From a checkpoint of a small mixture-of-experts model trained on Wikipedia.
Size: width 256, vocabulary 11618.
Training: a variant of Muon for the experts, 524M tokens.
Below are experts of layer 2 (counted from 0) of a mixture-of-experts language model. Rows are named router (the router's row for the expert), up (a neuron's input weights, with its number) and show model dimensions 192-255. Each number is 128 + 24 x the weight over its row's rms, rounded and kept within 0 to 255. Numbers have three digits each.
After each expert's rows: "gets" lists some tokens that make up at least twice as much of what it gets as of all text. This comes from a sample of Wikipedia text that the model never trained on. Tokens count by the router's weight.

# expert 19
router:170155138136142143163096162140122083126118133137132128148128118170088148166121140131132138117131110170128098102130115107155123131136146106090122159151151152089148139154138112172119092118067136
up0:140084115138122144089101125163141166134193110197180143159113118109097130141096113121147129089128161125114103118160111131110123140098089142124102118169096099098126154111151120134121107127110107
up1:135156127117133136074158113145134112142146112110152130168098137140094120069064131109150104154130107122111126119155125142074130143090131136120149118175124129133131154108099133134121129092105119
up2:165101119152146184089119145151152138136152149116174121117101128142141149091090176125096111139166116139104111147123132108116132160096104114143106132106146137139172166084115089134127073112103144
up3:167140130155143137137151120147147130125159138139108121114140118095152100089097127091185126126159176116120108118148114126059100113100116167109137153151126109117126155096116144117123133111168117
up4:165129090140158142123137147137145127110176134175183152135116120149153153117086135120180120136154166136095136161146123118102112151074116154119092133150113162114140114151103135121124123074125082
up5:136109124176159175094149126179120130148136126130117099138107130144118125126039126129131137173137161115140107133147115117139109100094041122141118143152121155132145122116144150127122155114127123
up6:133095123121139147147115124120119099139143147163137129107092078159121129118087149109127084167189149132104102147155112137100150133121079153126082126169109141112141139100115140109162104129160084
up7:115133099169183145094137123170150158111121143131163124149107153107144102141121149098131118151144153109075131142143130151080135135086115147122101151145129148118140149113111155122151130101095113
up8:123117121137162134128111124128141142144163101168160137125118152114136100123145153068117094190175165139095133124121113123078144138095087120147106128157104153156156122113101128082149116138125131
up9:174130086167152157132142133192125112120139122169155083151116119085139134114113140123129127158164154128084107139158097131126141133088123115088094158151116146098127100089115126114130125172143135
up10:145116117130153109122139151133146125119142158173164140130141149103148111096102147126118160128152167117071093133146100130124105114137122140099095132107138136106119123137118154141104142150160111
up11:131123141147132134100162136170152145119138122142165105128109155138126118116091158140116115107152144110040113117170117119080130115111110112107124175151145158144133127111088134134145137154095133
up12:158130111156117138070161154133109138154117142114144104147149128150177105110098132125162127163142171091132098127145107130098133104094136191141109164149135140145141147117113173102106127097115120
up13:149135121114159138071139147153123175157187153143175135127136111120163141097105110091162123132149149082099118138128116122074150154148071139157097148154117167109116111136095108127133099119129096
up14:121113095136133151081092111146137137141141161120153092156104117114091124095126125110104104124150131123074094145150105148074140144118099172129138138144109102145172191088092149109115131100099063
gets: " S", "B", "S", " B", " C", " K"

# expert 17
router:113125120135102149092062119123156119080126090138133176133164107129141136107120128142112118103110133068138134170116142139118130141102123170142088142142172123131154126130114155016118136129125135
up0:197144134155117171128121134102087140085117151137104164162125108124155127166127106166120129104127104130126129127088161140130090085149083150109122142146138159139115144145141116130146076115142143
up1:130121076124151167091117086142113187107112135123101133133115129149110113127109120099109134108077155114146163111137100132148102168160134137131127127153149106118128148177079125119147119082158171
up2:130086149167094165115123131128118133099129106095120138096101133138121149158138136094160154104074148085117111135115159128099141117111080171152128114137170124141126118125136128094107151140125162
up3:102140127160116112092128087069108161110056164094133153143122126165146139106117157099122089126134159124141151141163140102103168133123096144162120169114147089099114130140134134080149132101104136
up4:159161121131170123124146158132156161105152112120150127135121126166144154126110143094092153103124113115172135130087115077130107134127140115091136125136133113124107112109124106116117137123127132
up5:111135124131048145096117133100111118103131093163140116142125113108134112162105125137088108126153142086109105109092140134158162139125113125113115129182184184096114151106113137135147149117132178
up6:116105043145124135121130120120133177155115143120102123156130154171112107147133138062141129126134116107179123144138152113088107152155136144089133136117110172161157154162092178121085140120122099
up7:121139091152157119130142137108118129107148087082179114110150127121165112142107155119131100098165104133155145128116133146109106137102153122099072127103150175087107125138124195133135099144192127
up8:167164127194091145096139122120156152116121145134144127119125123111123130117095166107127127136135134129144141106140119127142149131141139168130148132105130115113131115089129157120124137142168186
up9:107150095140083144114109154148143097110120113125144133120098115117130132143133117123145139117148145119084174166117136155118103145116088099130113135144175108104146147127139103106133167124098188
up10:134090109171139134125131111126197154137126110144085126127122152136157125106125126124147084141160080131099128133123168139105109106138085135135166120122161174164109112123126127106131120125115076
up11:146108129087121149157121137147118171122122106113112142061146132147171136109143142116133089141109058127124139127086138099190087135120118113103136142130117123143105125121139117133138153145124035
up12:151138126115105120172081112146158116153127085110121111116101141152147160109114114188137098123136098134152169115116170121161107140131142130097138189124145151104132155105068127141136113104105092
up13:134100156127106144163136119131100131122203129097151132106158103124145094114158117110120111107131138110111107149115146121160081104132133153120123129149113087157124096173113110099129151115128166
up14:164133121124170148134137137152132127110110186130162124122087135133153133095092117081152110117170181106145121180147115136094148128118136146085126110142098150136097137126142139113133148117107132
gets: " was", " is", ")", "\n", "\"", " also"

# expert 26
router:169153119146140137108093123158135098106129124119143113120150081163104131147114132125147102150141129117129114129131117103158132108091147151074110175173170134115147171116139129080099114123079122
up7:159085112119124153101183172135114112116113116172159140133147115105124098116097131132091093129094151080117103146110101113123148177091111180098128116124153123146132134129054127065082115124124102
up8:135142119211128152120111174174178097115138152157123154163123106148142088161128185149124133101156122097104141172102105096106108121126111125072124188117119146132123134094153138117126127163164148
up9:138138123112128137141133153164179112107140162150117119158132124189104140136122138140129076112125164090113106125114134111089101113106098143159091151162163135062118144127119143141117117126107098
up10:114138149140140152102131123110176151136128122146147138166157094152155082103105091090089070117164166159107129170112126068098123134129147128075087166127121131147139128163122149109114092120142121
up11:147146155156118131098139128129108132103154135149155155159196120100112097114122134115133096148163115112115086131149120129098072104106111134140124162157138107124091127102110133107149126128141156
up12:104120133141161121131137121135118129209168152138174128132119107127099100121142157136077118103155162131093111143130098111122122155127102115105180127132140141171126124111124146132129121133122111
up13:160121097159131151135148139122148119101150145120154126118168101118154086124133184161106102112167158102077118118160111105095114143126112141123133125130109136108109127152110163093142084144160125
up14:135130100171146133119147094134157101110186163163112140129127143135129103118133136119114135116189129099121112128114073131112123128127143155104126127161146163106116143125111115145137120085102102
up15:136127115115141124106156123129130115102113156190147127119128149098134099107104095108141097099138135106128099139124096115071125107127128143124130149159156150114143130120129131116155104136169112
up16:161143087150187182127104123156162140119121173116213157149143103141158127102107097126116113107169118131124142134093115147106081135141132179129094140141108103123131126166124136089115120122153117
up17:176116100148159163118137134156152135121147106123169192118130136108144136126097140113147171128154104136087141141085092110089132139116113119103134167150138141108133127147074147113111099116113131
up18:143151116155138136111140155133169101129165141146143153156138088133129095095108106139132108136148128093138137154128132099142119171125124158108131136128128160140101147116123153135127128157108117
up19:156145149158122152103116159130154112142144151150157123128139119144096096127125161160103134135159145122118108103152110127093099131097082121129116155129126167122107116142111133140110096084116124
up20:137121123162131158104125139129123103137142163115159118135127164124115083137096095122114156112142149129118152130091170088135109128112069109137122140156132113138138097093115132107152087098130106
up21:172135142148155124132118130134108146142148147131108094187168129145119139117090121091149120108165166119094088090138087143095154105100110140111134165153151142097127124140110149118130136152171104
gets: " player", " officer", " Conservative", " Republican", " President", " Democratic"

# expert 30
router:142116110123159138138127170166151077073135095146123157118175125144175128075093163143172132156111128105106123134126128148132138149129140171155054124118145132146157163140124121081088122099109140
up0:112142075101140134142129146115133145146137079132132110144131113149142095094098162115129123106127135091158076152126114156111098124127100144127095136141106150120131130130120126111126133151129108
up1:127171103127142142135116111148158118107123092136132143128149116130121067090140116119130092135179174080151133180125140167175060133136119125116135125153115140137108126141113118112111143134131166
up2:139131182150098134166115151119112127137145161141129104127116083163075128133150093127141113138103109112103140120120092166115119112138148100143122165120162097121127101109127141170099119088165171
up3:169196120163135141132128125167135100106124152153135143109149136114196100128126152130125120139159146077167117125142101124127127156077118154120133138151106121138106128098145141118119131111133126
up4:169154101141132145129139085110131129115138142107155131132156118145209101121079140156128128134141146161145141130134085111131115126099110116143087164148099131126129139157143112124129140126144148
up5:112114088090137170138117151144151158111149074150135131157148099154121141095105125098136157175095134134119115122136156141108112130105130140127149099120096145157120124136127092108126157144106112
up6:140087120150109142149122163134196090122166105153138132140165121149166125106087149101100110118122170129116141137165109139147128096127121122147099166159162123102095117134114147116167090138109144
up7:134142099143136087168183124129087139128145177142141102140140092133149107129122146156139139154198158112131152123159134133093123147114125126095138155131149135109100136109129122139114137124139098
up8:121158109130114109149120089133142116102120125149129162138162134149181119106105142148119155077172131141144143137162179138129124130084123154126078127147161140132124134099136132099101123141123118
up9:178144094171114146130136173131128136130098163142122131169171138143136091156135133177099135169157143134138120133087108094109105112093115143119093130182127162126145120103162141130119111123125085
up10:114114148148134172097124153143154095121139126139116147139116124130132120141100134131105072110077097114101106135118114134122114122145093129141163115123168125150100093077142101088127128096115126
up11:148108162114104167107139179159138181114128132176118124095127097159094161147076137147189106126125142142085141131134125137087138079154113115154143101126154177142112080160119138123159115131112129
up12:142129136122160128165102124153124111152149159128089103114147149113129179122096100145117112116124120131107109102087083151144123142114131114161098108160133142116112118161140127144119117123107133
up13:090112127142131149122131139118106129116153140110140129102078116163131167157090131149162130117102117153106135152151105112094136142120102130137137063164167139120127099127130144100137115134135103
up14:132110126099137118133115175121133126094085105112112169130131115127091134127083090092139084135110165146137133121156103133132118119161125131113139097144124131118098137131137117115158141123131118
gets: "\n", " |\n", ".\n\n", "\n\n", ")\n", " \""

# expert 23
router:157199135150220148104094135177131103078141151126137150130140091138164130101058168146163112143147134087125092122127109120131134158114130140102107164136132125089141128114105102125120108125134117
up7:137111145169118124132165137143120096119091082125142106095149147123147117138120081123128113144149150098132179121156112168095108126085119114140103125166122123129111084111133158116139133112143106
up8:156103119101141147116114158152127142088136124151144106135144161181118143138120130114149156126088106135142134089124115107127125149140136118134106079113126119116126123144128158135127118163109082
up9:128084102137175159112120149168132094127153105168100138113151101145069126144120130099115158146090152116080107129097170146100157144111116118132151114128136149140118104153112140122096114114135116
up10:173106115156154165102125145138167104121151116132140116131138142143151116111111157075130127112165128112116117154116113116138108093124104147103113120141164134100116137078133132096103128102112103
up11:160127097101106125133137116120138152108174156141123146167118121133144132153128140129141141162160116121071157132132104177141125134146116165112126156123171125096117139083137142100106102096111094
up12:115084125171132125096137131148148101170136102144163148106109086158161146113152114087123134157157139164089166138161153102134113116143118120158137142185136127131097135079145176092152112126095108
up13:104067125121101121105117159153116138125176143146134151121110123165077108100122108146143120118121101130048169076136135189110150136124150147135114138114186136164128126081149110131133131090105123
up14:144142143088141128110141193182141076124158130104154117159125129178052134115125122100134132140127108121096115131126113132155159114129144109093131126130109134087097141115123113133135114112136120
up15:140141141135157150127140102203140128091155102157121123144142127153138078112076159110162155113117139129108082145138121142124117149098157125084083158121112116135113151096065134147125135129097114
up16:142124101100147085162154104101136108141126135123159151136194138112122113146135123072170137103140104108138121109141140093130129112123120132113110157114152120133130149146112129115130141125122128
up17:184159086104146123115115142128121160122093100142150133082132111113169136083076132145133100136153089158126191157151139143118110128066119153148108164141135129120152122149100117120138108138129095
up18:090081106128121126092126161121138073158175120145156110143108148127091153113095116124126122156109159139071121125140159147103126094150111148169127103107179159127134119132135134091100119134126114
up19:193147109112142123123107146157135059126110136134138116140193134156133145084102149096124100153160129186137139148141147130147136167098154134102070165159126129114135146095140142141101120150121104
up20:106099117129114178104132140118110127163132134105207106131138181128136101163101146123124132177141159167098109095117147161102071124147138121128116129141123135109131117115144119122107112107107128
up21:124064115109130125086146128132175109104140107136170127126131134138085092119090084143144130142094141137121157120138154093077104132124100148148103126140155090128144115141109120108114087128114126
gets: "-", "from", "ative"

# expert 20
router:102161139152147123101106167132124091155122135139139175146136099147147132164104174131131132115133141135132117201133122119132139149108130161103143152137129144114095122111150090146086115127132138
up0:154095129161089123140143146140149154102163132136153080143100129114107144148117123081119126127149120091117130090163112162075141133113085133142097105114111131125178134078096114135145115116113136
up1:134165102140144147101107135119151179097174121133143107177125115131132122070123152054128107143173161113121072135148117146116149142121096147131133147169176159133123134108105143150127144127107107
up2:163136165132120126113158152119151124115130125118136103126107125126082115137108175091119125112146108112084127096130115124109098145095090131108140152122158135107132155132102139128144151113115124
up3:174102128182142148108144119149133162120161143124150129140104120119127116084132151161126137149174140105098134107105100098074103126102075136113136146138130148126124087128132132090104115113106072
up4:159115089118156175112126121119148174101164125144126089129099114134093119119114136142110099116174139117063129085127109156105112148130101149116125129144160120143156129118121109117159120135146129
up5:141116133148116186109119135166145155121140126153136133156096125108106118119108112139133113156177138094095125088131106149076133125112077125111124121096140135127154126108106108145148100085138095
up6:163120099112147139122154165155144164118091110122163082121115086148115101104094139125136094172162161124054140108136087131101091139123071109090114141158122131137147138121109122112108137069104070
up7:192097108167136177125147125161137141103169126174153119149132101135120112116117161118118115117164183089086123113177120086080117149104112152103130128128174141114124119100086155096129155102135100
up8:146183086155130146127143165135125144108148155178145172106118156075114117119087109126173124110170149142077130108136119153106126119096082103126136123135142162119155144093083121115122130127119100
up9:172162107126163116120099154162152148133111118138140120115140147115119115141106105073110100107161112091089126110121134103082137126106111128102105142131142117122136147133111153131126113091139109
up10:172121146118132172152089114116157195136140127120164124132130103111109093159084164121120118107132137135055094145109095110087136145106090158119127114133165117124118123134122148130150123110135152
up11:184153127176121147137098127134144112096140147153158157128124150133148146158099121101156082171174139148115154099129100110131137164107127119096133148144132119110136115100125135120102127090133122
up12:194115092113134146049109143155144153127148110122145126160133139153095132117128097103151132139160135114079115121147110131113099169121106163123125143159114150137139136090136129120121083132099052
up13:154115122143147145128123117122129129151172147138155121121080125117088121125080140099101129103151150132109142103144107156121127124107101109089076143140142099103107124125131122104101119101150123
up14:173145097148171158116121129166132146112130155142115132111132140119120143106126118129152102140131154116086103124154119094126074131106116134108137169122151112111128131134110138117143119113137104
gets: " f", " p", " st", " s", " r", " d"

# expert 9
router:142165131134156124110112140111114087120145119120134153121153113151166106150088172130149118134134125111123127156124093106138141140121134147131097142120136160104094116131092127176122084128111122
up7:162164123158147122106148177157174160097142163181145105152118111143123124097134158079119078118152146127114160107170118119122080165104113143119108159155146148109134151077109158134133149102151107
up8:179137074119108134105118158170144114151108117145131148150086083119147106126106153114128109077106143139106121129151095110110138144127117127098122149136152143083089152128116141107138157116114100
up9:188125101199151165113125147189133149110152145126166120173120085124150124132130145112104162111169128135117107107085116091147138130068120155098103147153145168122115123092093137127103133120127138
up10:116116158144114155097081143124173127140155132143144130135078105125146129124118144121133082144177109121093113131126123145111081126143058122118113115121185149117118170113125148125108150124131090
up11:173138133194132123120147130139110162155140119157139133157136137140106134133099162109125074106164117098109098130165111132109115141093111161094116158157159140138108123110136104124105104143097105
up12:177121111163141120115104170155151144120157121156143123116129132131123143101090137126133098149174173091109111129156088152115082122105090110098098151152176117124107136092129112135115154131134120
up13:166161098126128121116148135142104125118202118152139149124142099173124135122127111130137138123152156150107143132123116118135111117077126141106098178149135141110105099110124102121102134123164126
up14:140125116126163104082127120169117126109135152128194112163119100148118114137132137098143133072102154126087107141136116097091095126126120146084126123140171132111131137111161174125101143118133109
up15:192143127148157136078148098146139114118135134206148106150110106123117154122126138111115114072161123145137107129129132110094111141124111125098139129181133164117120134078135105129120120112132110
up16:129098099157132161089104132156144145142123113152152110180127096135051124117107155129125134112168146098120113133165106143136050146107087165137133118137168139098118127099121157105138113108116109
up17:141104114140114165131137145126126148115155071172100183153101105137137101111147108116114147140167148120116103161132112124099111143106123159120144171181152155099127113104116138109118101090085103
up18:170094110155134120114126159131143161115151150173159115174145098133134126113082146131139110109143148109100111115128129151097107139093134133132122143147131156121120106112101161109119138125151108
up19:164116128173151156130114157179130156123133152150138126132162141133136166135086147117134126171141142136106130124159108131067101142123087114111136147137154133116114175106103119112110099119115079
up20:146141101105144166105120151175160132126145137156169155167136107119097139100064125106126088131178169119067099134149139128115095116098084141118120131133144162100117134105104132112127101124129089
up21:165075132167141130130119176142148155116130104130146134162123133175114138134118148091124086123139145097067118145141107124139126150115074093101121161180153150126135113106115137117123123099121109
gets: " and", " of", " the", " in", ",", " to"

# expert 29
router:184144135126088136179139191123088133096129108137128167137097104135107137132152105104127161142114121191118101117127109130151121136141139099105120151148132142058154126119138087153112100109124136
up0:164112093124139151150178111146140150141152100122156107119133107131099150138116127126109097099168125110085143162158135103153106121114098190134095131107112128132124104124072136132117118149087107
up1:100082113079151158087107139153163117132160104142159153190114136114089113139108119137154089132132137116109117128129146121083073113129098134114088134117093147129114136099117126106099126129168087
up2:132112111116132161133103112141100105111159135139136148141132114104139143116108123119118108102132159085112169111149140135135114143122121129097142122150142208171132126138100146117117165120082097
up3:167087088148135113108128170148176128115143122139132127152140124142127154138062162121089111127162111117075144183104106112085123136103106135121129109127174145099110130146140131086112107110136090
up4:172121123132162104121127145145092102110102139119143102144153136098144121098112152130119106145148148104062130131138126148079106092119101150102124117105160126124142097123101114119116182118114121
up5:107127103139090129086131145143127148140162149131137102165098091112113140131127112110100146164178168115115105126159097097119140147089069161146122118113129105146129155106150131131099136123110152
up6:135131133103117148138154174135124143139157141122168126147102114083137127099111129143141129132147110112084118135151128137052105101107129139136110142169116120141160135131125149133123108128119109
up7:182106115117171120082143102139170130129135142145166127109145098130134098125114106094119152147151132098108158134120118157114154151099117162096109157108140107151133148082105164129164130157124143
up8:151100101153132151128132163140128130135167142168161113132127122131126123089097145112142116127125141113071109151167101113087150098079102148122138140142149124082143143120120143126130121131111132
up9:149110133169141158106104123166145130143146147174126167159129118149128133152110172142136151164123114102131098092106118151087131121126060140096110096145132146124105130143093147150111098136108106
up10:143143101127156111096109128156179132134141157138177111111092132132134170149123133133124151152134140067111129085129095125073095171144109140118112157155117115131138119155120153139082125116153117
up11:121094134116142109083150113166115152113135155148160128148111068125110139130113138107149082150147135134144131097136106145089135120102056158114140106090120121129161150125116182123116114146133093
up12:122098106183148152096142135121135142172136123118119104146131104145123113115095125110109123141163126083109126119152126145081101161119144141139085116146121184090106127080118126131118093165123063
up13:123151125140143127085162117115139152138123186114148124140134125168167140093107135130105142156130145127083143141130084122108110140105109150112149174134149151145115129108110131116112138102081127
up14:122133118148111151068131142115153097143128156117129108128093092147157091116125182149120119171190120147130109108139136135102091119117127110157173115120102122138121108128112157139146156125135105
gets: "t", "sh", "w", "ke", "om", "et"

# expert 25
router:143162124116199138124127150141153097094114134136125163126180126129200122102112142151144141157128115124125144121128143147139141156122141170145060127121134152146162167132124139076079114133116149
up7:131123116146134092145162192178063123156089127116105136153102126127142154120101102144147193152160110128133135095109117135105130089118106138118134136158116130129105117118135122133135125111150100
up8:116120129126180090138140201162153170167090113111135132155104126143090126110103157097201185159135117157125100101109150125147122144096148116151115126131136139130111083123134102110096145134149105
up9:101119132088107120130133130180130114130139129122145108091128110086110162124094131111132159175117140158097128110109143146113145115131108111165120139119135128124168131123124153134149090104133137
up10:095112142106181125139112131113109138108164142120120112120105126157135115139089109122114073096122150128159153115130096131094102098161100147135106110136155132085122116109108107138140120122106133
up11:123177106119187133103143116166134166120108125112117093121121144102102141138145119105141103166172128118118108102130080123144123132102116137102094137119133141139146148126132127141126143118137110
up12:145164108095129107089147124157153194195113149148144136125130096115115131073093170137126113174155124148103117143134104124114133144136166165138103150139098145120194131132096127141110141129126137
up13:135100143114101125124118161133153161117198121146116108135108104142124120111110151125112123110096100125130154140110132140089121123131125115176182117122158069117099133116140144114132158101112118
up14:117089101130153173125130142161128143104149104159110133095099119149092148086083155079121114133093111132061107131108126130139105124190129135159129117129154156118139114135098093082144142106122121
up15:145092079155082173165127115065153128081137125159112122128119132161161171128130137151110124112148101108125116162169126124097132090141116145145122110159122132119160116166133125098143133126106088
up16:127133114157130107078098156131143101135091121134147105150123088150132122184090155081159139134115105131107133142115140143126160133103129081087109126169125113143130141161137137120096144084117129
up17:168163095115127140129115137138158134137109115142128147108172170127155116073110127080143112185158101108110090137140149137162084131114143152127110104149115082129095132165121109134173129138159070
up18:162147153161130119163123092141134115109133144136137168185144128150147095100095148102116097129151142108161138109136149172098123144142105092137125138119146145145093120129113128160140126089137138
up19:178192133121143105168144096138128134114115154116173128124132110103221104091127149109156098148151116134133122138170068143132120147085139138131108129121120134116112148112099092143115117135138135
up20:101106113139136128185118136095142126130070132124131145081119121061157145129134124150133102148127144101131151146104148127121116114141098170143133136153185100123169133176121124110129108123137112
up21:130171124149104156135136184129105100161153133139136142122094131203089145110103187097141089162141133111116099154145118130194121152137108132148125120141145123151144152098122114146125135114102084
gets: " |", ",", " the", " of", ".", "-"

# expert 18
router:135072123117151136088095157135124083124159129140128167118168114212154148093077137139093135156105130117124118143116125130131149129134139139131147141125134139140108111128124144088140117152134117
up7:098130096105110109104123145179151144113228152171117131153112123147131132128089120080109132139129105155110083120157058097140107150160120163103148159124135165111146111134145093126137132145158129
up8:169102156150142132184124123145111110124092114178145138103132137103079154064111117138141126095105144132129159115137125128118156112136130146120125111113139129164146135110096105107126110134122086
up9:162095100137149134100120168172150074119137122173136091096150152181129176124125102132099094155065124111133110109083104101127117132134121126145137148112169148162118128139108137134124128137093141
up10:154067108151063150125095073127141106110103178153108114115109103138162137187152171107141140154137111173138155121156110109114136124145094140113196125160153122123157131124143113100133139151120137
up11:165125121125138153122108076155131181116109150153104126125142131124122118141127126119112132124145121148131128113123127165115109150111144160131104178168142165141122122086125166118125156159122107
up12:134108132150167131131144120148135090165143139162165126128124112108170122102093105155129136125090147161113117123117155148123113113114130158152119121134158137131130094132129090120130137098107145
up13:155116077112135088132154144129111092127217101105149153203164114152130114100102131162119167141119159143127155154092142125122120115129146136191146095115128146143126116124153134126116105129108109
up14:130123159143116115116152128088153127170126163133105130091129137137105133125090138131124106158162143139084140134134130127139145149123130121144125125130177112107181131180117090177105107110118139
up15:059114102139113131128100112149117159118133132154102132197111151131131156162105154138147127115085114150111127126114134073157124140130132124134181153114106157178096105113128118164106130120156106
up16:133194124110194118122114152129123113073147122183134171119144130130182114103080152135142092171121153094114136150108112142104102150148125136123111154148118114136081123125144138109113137150120122
up17:096110133138107129123116111101114116131147112139116147158148118152160137137108148140078124069107119122146127103138132120111121127160120162123171121091127145146122122141111153088135153128119089
up18:102097136094165127138157150190112130141127098160151130136095148145071152123091158135185177125152117149090117142095090145132134123179127116168151121115091153124159130169127154131100105133137155
up19:150127121107135132153130097097111158135124118128124106152181181120127135135131118119140146119112142131108122147184107144120111155157167128093156077141150146141121141168126140135124126126119105
up20:118143107117169122102128167148122130141150135129129163097174136161145125122060094123105103126092157105148139134132119143106123138154093143147110124132141171135111140151066086112139101133124131
up21:140136151124113160131098140105117147165118138123114124119149120160149108093093147186120091140136144150100153161078163150091085110118104117157123130163162132134117088119131166123127117110089124
gets: " |", " (", "-", ",", ";", "–"

# expert 14
router:136119139131188150085116118196165112117139134119133076131127122162139132137028126127145154090121111126126125142116135082150135166124132135095143119157112127103098130102097129128131145111153136
up14:206152115125114115137107111108139120108138164108115130092111113140114164130116149114088083169134178151134156168135129104102119106083153144114128105156141135131108120142128135104097141116118141
up15:154110133158080126162112110142116144138095121169102107152170163143153110113127172150115141082097141130111133114134141111107101143119126130148140127130144137151092140117105163114088148135124119
up16:149034137112097120135114118115112117141111155111140111133155143116129123167173125127140145095132164087157141141101157123107106101128124146126146139162138128119132121094126140129126128145124128
up17:160180146110129170085094157118128084109164128105159145145127138140189079135082156098125073123112125115093141132151149115122123151110132100093095130134154137130106128095128101133145158106141115
up18:136074159087129152090128139159111141135176088158144136184153143140119106144110126124114173129105139128115115123123128139140093113133124138159133119133151159123164116119147145119118086126115105
up19:134136148137120130112162071149149109152112128121153099159169161146170112096144121144139168161130151101150112140131145144131123157132114116110136156129164106121117140105121126168111119113109117
up20:143113149126109098112132071147157121111149119163138108114122159169110127158130154076091158130094136144144139137087106140064062139093108100108167113146123121123111162089114181124134104144123094
up21:109135118121151139159123145170117143124162109159131126121062095137115135143168160090090134163179097124086105107124141099122105124146171147123155135106139077113145105151145125110109153156118073
up22:106123110139112122109114139112124149106176088085132130159108118168114113117133155090137100141135119154106117117097127149134121141125108154070129150140183139066107131130096095113132112114138069
up23:135151134110125080139136137114149109135134112127145111105167134120091168109161116144118139117168118121093112124130183116117122123147122148143115106138105127103132145147124178122125099126115129
up24:173163135160111118143156164146148140141140113128114130135119100138145153101094156093122116172118104145105089173093135164138147158160131149133106120149128116092120096133113085119126117092141126
up25:105157108141152144103110163121121116111146123143132094113103116130109150107172122112089109150115135160164129140180183115151113085122156106086123152093160144141095114142175127114120114148132132
up26:145104134169102164115091136126139160125072167105196143154174118099110117143129140136108129149130099105141111129140138137125115140119130157112161121160181155127095144112134112096123152135138146
up27:178120126144110139107111128127097133119156128100146108133150140159157105156150135158092156109112154140158127128122134107144119130072152144105131138129137148137116126123125130116116139121140107
up28:178101155105171158112145102183113189135159116154116115141138115127080166147127097123179110176168100112172128121116067091147143153128150133134124121144132128124141099090113143115166129110153178
gets: "0", "1", "2", " ", "9", "8"

# expert 6
router:140152126112109144089137157156122104087153091159135159125137131174122148099092100141120130108114123128133130169123139164131117132125123106148095151146114170141065076130151123047131079137091127
up0:165118084117124111141145098117121190096140124162116095149175147145146111141165165101098110153137160148101145067141120148148117126111142135088102141162117096136131130120147126153084118130127133
up1:181199151105163130111105099183146115113091123109123108098128125116116132100114142139150097166168161090140134099126110145110145127108103131083113160132121104134099141131127116090126144105129105
up2:103103129151101180125135147136127115135124110117143114079101109112106140121131123107125093121150094100117114127109158122103111093197122152148150100163181112102115113115116172101163142131144116
up3:124139130103112146100132156158143132095157113130142120132116145158103099115113153150157143132133141077093124142120110143122110130157082142131136123145153109147086130134139077152108152123123107
up4:125105124181126159135128106135157138110101154139103126120114126127133119139106105126143092117140125076112116136129121115107114141123117149142137121127167148111096108118116102085143156101133103
up5:154109111116132115096152086129147131114136081161115147167164125135166127099114115166158147128147131112103166139101141113123113133134136090152093149140130148142128152129113119141129124143127140
up6:129118115095123139160127148115142123135041142105101132106059119112096139164119101172102128122159117103126119152135122149136121102135149135131108172169139109091176141172124113158129135142149101
up7:109137090053181151145173104174128098142098098138143156090071136162128118116125118139089119105139108120161160150126106139155116122095104157071102158133119116104139123131089135123092119139142093
up8:057102105106121130096133171157172090130151094139137136144136141154161098108103130099104133119135119113071092159132146126144120118163091125121128131114131112140150153139109134138122128124146177
up9:135139158148117097176126160175082134094169088108071146088091087157111127131114136122112141141175118073090095134100100145135146124140123153104173140126124133098122110164152100102115162121133117
up10:158121159154147112120140161134158088140109182143130097147142159143155115151139120165114116118094160108138160127138136135137152123136161145140097111118164131138149138142193113131132125116112085
up11:146114141115141120122109128130126150126169153137146130155180151149060127133138118140133122119122115160137148127120154138117113091087129132118124111138123159164113125117142144147107123152097142
up12:142151120084112117095145115145104112175189110129159114139148127184141130124139124123145143151174119191117130154140127119112119109144120121140086131144097144128125120140178118113119079127110193
up13:101148157132159115094124153143125091122226113128162101166174176176104105113152122167092091135110163136103117090168126131149127121127123118123143121115124158157085110147153143149110125146131122
up14:131119118123123163150130122167120109149108123122106156103130120116035117069123096091165135153127110098119064123126118149128142155119122159095119164122088152136106127109094102129117123150158120
gets: " |", ".", ";", ":", ");", ")."